Experts of a small language model: a sigmoid router.
Below are experts of layer 2 (counted from 0) of a mixture-of-experts language model. Rows are named router (the router's row for the expert), gate (a neuron's input weights, with its number), up (a neuron's input weights, with its number), down (a neuron's output weights, with its number) and show model dimensions 0-255. Each number is 128 + 32 x the weight over its row's rms, rounded and kept within 0 to 255.
Before each expert's rows: "mostly gets" lists some tokens that are sent to it at least half of the time. This comes from a sample of Wikipedia text that the model never trained on.

# expert 48
mostly gets: " had", " were", " will", " did", " came", " could"
router [150 137 137 105 158 121 145 148 131 125 136 154 115 125 101  47 179 150 141 134 126  99 157 127 100 119 173  81 132 167 182 132 178 109  86  77 149 143  76 130 137 184 121 121 178 105 154 118 186 177  70 141 166 203 124  80 101 110 120 158 127 114 123 130 104 176 126  90 117 119  92 182 111 128 122 192 162 157 159 150 151 178 147 126 155  83 163 108 156 102 161 119  97 160 123 174 114 142  89  58 128 198 144  92 140 150  78 138 120 107 101  90 122 111 142 119  82 145 154 121 177  99 146 166 109 104 139 103 155 148  49 132 105 101 142  91  95 140 120  65 150 126 165 198  76 216 127 150 140 132 104  97 103  89  81 100 119 158 148 107 161 119 137 145  82 167 153  65 121 101  87 135 127 119  95 122 111 124 124  73 176 105 164 144  71 112  90  76 139 156 142 104 139  95 115  92 138 131 112 144 144 149 121 159 173  49 158 101 124 182 127 152 128 111 149 135 155 184 112 103 134 101  87  64 187 127  88 114 123 102  82 154 155 149 109 145 155 156 117 152 147 132 101 169 150 111  55 145  70 149  63  98  80 116 131 165]
gate0 [124 129 105 146 102  55 130 123 138 130 164  75 131  93 173 151 127 161 154  68 137 128 173 138 170 155 101 115 132 140 147 110  87  38  20 174  97  99  62 129 140 173 125 122  98 151  87 100 100 149 150 135 110 102  96  54 178 123 215 162  78 146 137 110 111 120 148 142 159 158  94  65 182 158 140 129 123 135 108 142 115 140 101 142 148 103 139  74  98 132 125 166 173 142 122 157 194 130 114 118 120 140 126  87 114  91 106 151 111 103 134 172 104 131 144 111 135 162 113 133  95  87 120 181  88 185 123  66  85 148 152 129 123 170  91 106 106 105 131  95 147  97 108 152 153 100 176  98 124 143 167 148 135 175 146 139 156 144  94  64  69 122 170 111 124 146  99 203 194  97 140  76 102 107 161 127  99 106 133 118  85 125 108 120 162 142 146 111 156 150 157  83  72 131  47 123  67 107 127 158 118 123 147 114 132 151 205 144 174  66 134 141  76 110 134 125 164 130 101  94 134  78 151 146 110 134 165 144  92 126 103 124 101 141 186 152 188 121 103 167 169 138 138  87 156  98 105 144 164 152 125 120 113 135  86 165]
up0 [112 151 135 154 124 163 149 113 118 165 116 118 152 147 116 149 160  38 116 181  75 105  50 148 123 153 137 102 101 115 137  97  98 178  78  82 130 146 119 112 100  98 114 122 120 119 206 145 132  82 181  62 140  61 119  89 138  87 162 140 174 129 146 118  92 148 186 146 123 176 164  55 137 122 175 109  82 128 166 178 184 128 166 102 137 131 187 154 133 146 133 127 160  91 115 135 124  78  93 159 181 120  56 132 113 117 133 161  78 155 115 207 181 136 154 137 116 119 139 170 118  95 129 160 147 182 133 127 137 134 179 131 134 146 121 133 159 162  86 164  71 140 148 137 165  50  83 137 125  80 116 130  91  92  91 124  76 138  91 213 137 119 112 134 153 133 139 126 145 115 151 134 128  75 141 218 119  87 121 121  94 189 144 151 165 111 116 102 105  90  73 100  97 142 121 123 178 119 158 101 139 199 154 119  72 199  61 136  92  82 114 144  98 112 113 132  95 116  99 133 110 178 155  99 121 139 128 145 159 158  75 163 147 137 119 152 123 111 122 110  96 101 115 164 131 127 115 123 132 106 112 125 105 174  91 116]
down0 [ 80 153 125 124 128  89  97 105 118  94  88 172  78 112 118 117 108  79 158 135 153  95 112 140 168 130 170 153 116 140  88  84 103 204 108 171 110 151 118 186 115 207  95 129 131 144 157 102 102  41  87 136 171 172 116 126 133 117 129  95  69 180 168 174  88 109  93 182 120 150 157  94 117  86  83  72 135 145 166 106 123 161 159 141 220 112 167 135 119 157 124 125 169 100  99 138 161 111 182 114  78 181  59 106 165 129 101 133 159  83 146  86 109  99 120 116  65 153 139 104 148 146  89 116 105 143 134 100 130 134 173 155  72 101 116 198 140 136  58 134 143 136 152 104 121 127 144 104 101  95 125  82 114 110 158  72 151 169 116 187 113 102 172 191 200 139 154  83 106  94 121 141 112 129 107  96 120 138  53 125 143 149 130 124 159 182 174 104 115 120 179 123 121 114 110  77 164 160  87 178 106 151 122 125 172 151  85 196  82 154 113 166 115 114 135 154  96 121 134 123 144  61 116 115 182 179 135 148 106 146 110 144 127 168 112 112 123 109 107 119 177 142 111 117 156 152 150 114 100 122 130 123 133 122  64 139]

# expert 6
mostly gets: "amb", " Luc", " Mag", "ș", " Buc", "umb"
router [130 102  95  92 173 124 151 162 122 178 140 114 113  62 126 108 171 133 186 148 137 152 178 104 100 138 124 118 108 196 118 117 115 104 106  85 133  65 118 170  78  82 100 115 128 164  94 104 107 146  91 142 117 120 182 134 104 116 148 210 161 166 102 174 102 154 114 113 107 151 130  83  89 139  54 116 145  94 145 141 195 172 146 145 157 103 120 134 155 115 107 136 122 150 185 187 101 132 137  69 167 133 112  92 126  95  86 140 139 125 112 121 129 172 124 124 106 154 124 160  97 100 145  91 116 165  92  99 121 114 133 141 117 159 147  54 141 119 184  98 161  84 108 166 137 125 130 104 135  99 128 106  97 116 104 146  91 173 150 154 114 156 112 155 117 161 130 115 130 133 168 133 182  82 123  88 113 132 101  65 121 126 137 120 100 203  70 123  82 117  98 187 113 147 143 118 120  95 117 128 113 140  96 161 145 122 162 113  76 185 120 124 140 135 175 221 108 151 109 155 108 175  88  77  81  90 102 132 121  78 122  97 175 120 157 129 210 169   3 173 151 144 124 174 147  37 116 157 114 161 147 131 144 116 123 142]
gate0 [143 153 183 125  98 196 117 120 135 148  98 154 200  95 111 124  87 119  70 125 100 157 145 157 147 158 125 128 117  25 106 204  88 143 120 162  86 147 142 151 153 133  91 107 117 153 143 123 117 113 123 111  95  90 131 129 125  81 133 165  98 123  67  97 100 129  65 115  84 153 145 109 165  74 108 108 135 153 143  95 130 138 105 174 119 164 139  81 179 206 185 138 108 123 130 109 154 153 160  92 164 191 179 172 181 152 147 116 102  94 140 161 100 139  80 122  98 190 181 120 123 154 127 126 132 132  99 100 142 135 109 134 129  31 113 174 155  92 135 138 147 127 162 136  97 148 119 151 144 140 118  99 107 107 132 122 134 129  61 130 119 105 161  95  60 116 143 105  88 125 178 157  88  90 180  82 167 161 161 179 164 146 202 126 110 112 128 111 130 122 173 122 112 135 170 132 145  25 122 180 129 185 144 130  92 183  77 137 142 143  75 118 109  81 163  70  92 138 132 108 140  96  89 153 185  87 139 130 141 140 141  96 153 170 113 149 147 112 119 201 138 106 162 124 102 105 113 141 156 145 166 127 166 145 143 110]
up0 [165  92 104 110 133 115 166 161 150 170  83  76 171 124  91 151 152  97  85  63  87 116 178 125 155 107 113 119 168 111 101 120 101  99 109 159 106 102 120 148 126 150  42 127 121 141 165  72 146 135 155  95 134 102 126 128 138 216 161 159 132 110 103 110 128 159 125  98  81  71 125 131 116 147 167  46 124  64  99 179 172 160 105 139  77 159  95 165 137 170 168  48  96 131 112 107 172 146 171 137 125  81  66  84 103 149 102 140 141 101 150 146 114 155  97 115 136 159 107 139 161 126  92 104 182  93 131 105  75 127 119  85 205 128 128 111 140 169 121 165 133 142 117 175 155  84  98 135 113 110 167 126 111  97  82 140  74 131 118 148  89 143 170 124 138 126  91 113 156  91 127 136 141 199 121 154  96  89 141 178 113 141  80  89 172 149 187 161  57 148 106 140 204  90  92 159  79 168  49 155  93 102 124 180 154 102 142 114 101 125 119 105 119 124 110 109  84 128 140  99 119 108 149 170 135 139 133 126 136  93 147 126 123 155  89 102 113 137  71 166 136  93  84 152  66  99 163 147 124 130 158  63 142 127 107 150]
down0 [171 122 161 132 131 133 145 171 125 136 126 134 158  84 115 123 160  98  97 117  72 234 151 168 126 138 150 140 166 125 107 188  95 157 105 144 137 140  91  95 175 120 115 103  81 176 109 107 112  62 157  78 136 146  96 165 183 123 102 147 147 105 158 128 112  79 165 111  59  97 149 128 134 161  70 108 182 117 128 122 181 183  94 164 129 134 143 159 134 176 151  92 126 154 150 164 119 108 163 115 214 113 133  86 151 112 141 143  90 102 138 132 104 172  87 144 129 188 134 137 110  94 132 122 185 159 122 144 121 132  34 127 207  83 136 140 156 119 143 106 186 142 154 148 139 119 111 146  55 133  95 131  46 143 128 112 128 167 107  85 185  99 187 144 123 132 126 146  92 165 139 114 134 108  84  78 114 139 135 141  97 124 142  93  76 148  84 122 113  97 109  90 122 185 112 109 167  60 137  84 133 175 162 139 144 116  99 102 120 143 156 101 112 164 119 128 104 132 157  60  75 177 164 138 124  66 155 167  91 143  75 121 184 153 116 126 154 127 122 174 152 109 176  88 121 122 159 144 168  98 148 184 167 154 113 137]

# expert 203
mostly gets: " |", " decor", " physical", "\";", " commercial"
router [155 162 128 118 169 129 123 200 128 113 150 130 129 119 108  46 202 191 172 109  84  84 188 109 100  87 155 100 118 167 166 105 123  98  99  72 155 136 106 149 138 132 153 102 181 102 136 128 162 159  88 125 141 169 125  57 100  98 143 173 116 132 129 144  87 181 100 134  99 110  87 182 108 156 115 158 136 160 122 116 141 173 180 171 119  67 136 123 182 137 139 149  99 150 120 151  90 134  99  82 132 196 154  64 129 125  79 115  75 133  89  77 128 103 148 108  99 103 121 118 173 162 166 176 102 102 171 102 142 140  80 135 105 139 120  87 127 144 129  90 139  84 136 179  27 172 162 166 135 137 104 117 124  63 124 109 138 166 155 118 154 110 143 154  76 161 156  94  98 117 116 113 116  72 132 112  85 128 132  57 137  96 155 135 109 150 106 101 137 131 132 119 149  89 120  77 148 130 150 147 158 105 155 168 173  60 123 117 145 162 143 166 132 109 146 141 150 186 107 117 141  94  69  90 132 118  91 139  92  79  74 143 169 166 118 155 157 111 115 123 159 162 111 146 134  92  72 148  70 158  81  88  76 116  76 135]
gate0 [133 199 151  99 145 140 128 163 164 136 154  98 146 194 105 115 118 126 135  79 148 150 160  97 164 137 105 111 163  99 117 114 143  89 171 164 159 148 109 117 151 186  86 112 157  53 136 136 140 163 103  91 132 143  95  83 103 104 149 136  82 117 100 168 155 191 190 191 123 162 203 130 113 136 125 133 105 105 140 168 125 135 142 108 125  62 115 137 133 125 129 118 133 137 127 169  62 158 170 156 191 145 124 116  90  82 150 120 110 171 133 170  83 147 170  98  92  96 158 152  93 115 106  68 141 123 152  57 171 131  93  93 133 118  88 133 118  72  65 131  86 126 108 126  97 139  94 124 109  97  95 163 113 129 120 109 132 114 177 124 117  85 152 213 114 140  87 167 129 144  98 123 118 145 124 154 147 151 151 108  37 190  80 144 134 118 160  75 112 109 158 104 108 136 153 119 133 150 128 147 104 113  65 126 118 152 175  98 147 178 114 162  88 161 147 133 195 158 149  86 127 202 111 106  76 164  44 164 143  86 156 162 132 139  85  80 140 165 153 114 189 177 145  96  96 145  98 156 115 123 119 110  85 163  93 146]
up0 [154  61 154 115 122 178 168 119 149 167 124 119 129 116  69 153 152  57 147 130 149 145 165 136 114  99 179 152 102 123 119  87 128 180  78 129 153  99 145 152 140  64 194 168  89 126  92 117 108 115 161 134 132 129 148 169 128 106 104 126 165 155 138 140 162  61 104 109 141 148  43 144 154 133 125 138 133 157  78 105 158 139 133 113  82 119 122  92 154 126 112 142 153  76  95 114 168 127 107  97  82 144 141 119 199 167 123  93 136 103 194 118 204 152 107 145  94 125 102  80 190 171 160 122 100 154 134 181  67 126 111 133 100  94 196  83 128 155 150 118 153 147 192 104 139 132 133 140 125 160 116 108 114 134 128  94 126 138 139 140 188 182  96  59 145 115 166  97 109 130 152 106 174 133 151  62 146 128 115 169 184  39 121  97 178 159  86 127 140 129 108 186 137 141  24 117 159 115 187 123 144  89 148 126 149 125  72 147 112 127 157 105 115 131 110 122  76 104  95 130 127 106  92 155 131  93 144  55 167 168 109  88 124 175 139 136 138 118  97 113  84 184 143 127 159 129 123 109 148 106 146 122 145  72 148  73]
down0 [101  86 153 101 147 102 133 142 166 120 149 120 112  84 118 145 100 144  64 105 104  92 127 129 134 144 139 147 140 121 161  46  91 108 118 133 128  83 163 133 144 101  55 116 131 150 121 160 213 106 159 154 129 132  49 133 133 125 114 158 129 105 164 125 140 138 143 113 166 133  77 105 131 118 191 204 113 109  96 158 159 154 165 104 123 152 105 119 135 158 115 171 102 147 151 185 130 119 119 166 129  82 130  86 127 104 186  86  57 153 179 112 125 152 156 141 117 187  99 173 204 173 119 144 122 120  99  99 130 181 101 125 144 178 121 162  60  81 156 118 117 173 103  81 159 157 157 128 143 143 168 119 126 136 147  75 171 120 183 146 108 149 137  63 120 121 105  94 126  52 119  82 170 120 142  97 108  76 123 175 112 155 110 122 149 163 163 153 149 125 109 111 143 124 133  88 114 126 101 159 113 100  75 137  94 125 164 107  91 183 150 200 170 134 135  86 131 140 117  78  93 128  95 192  91 155  91 152 148  78 127 108 115 137 158 179 172 113 171  59 117 138 163 123 190 104 159  68 120 103  36  96 118 108 116 129]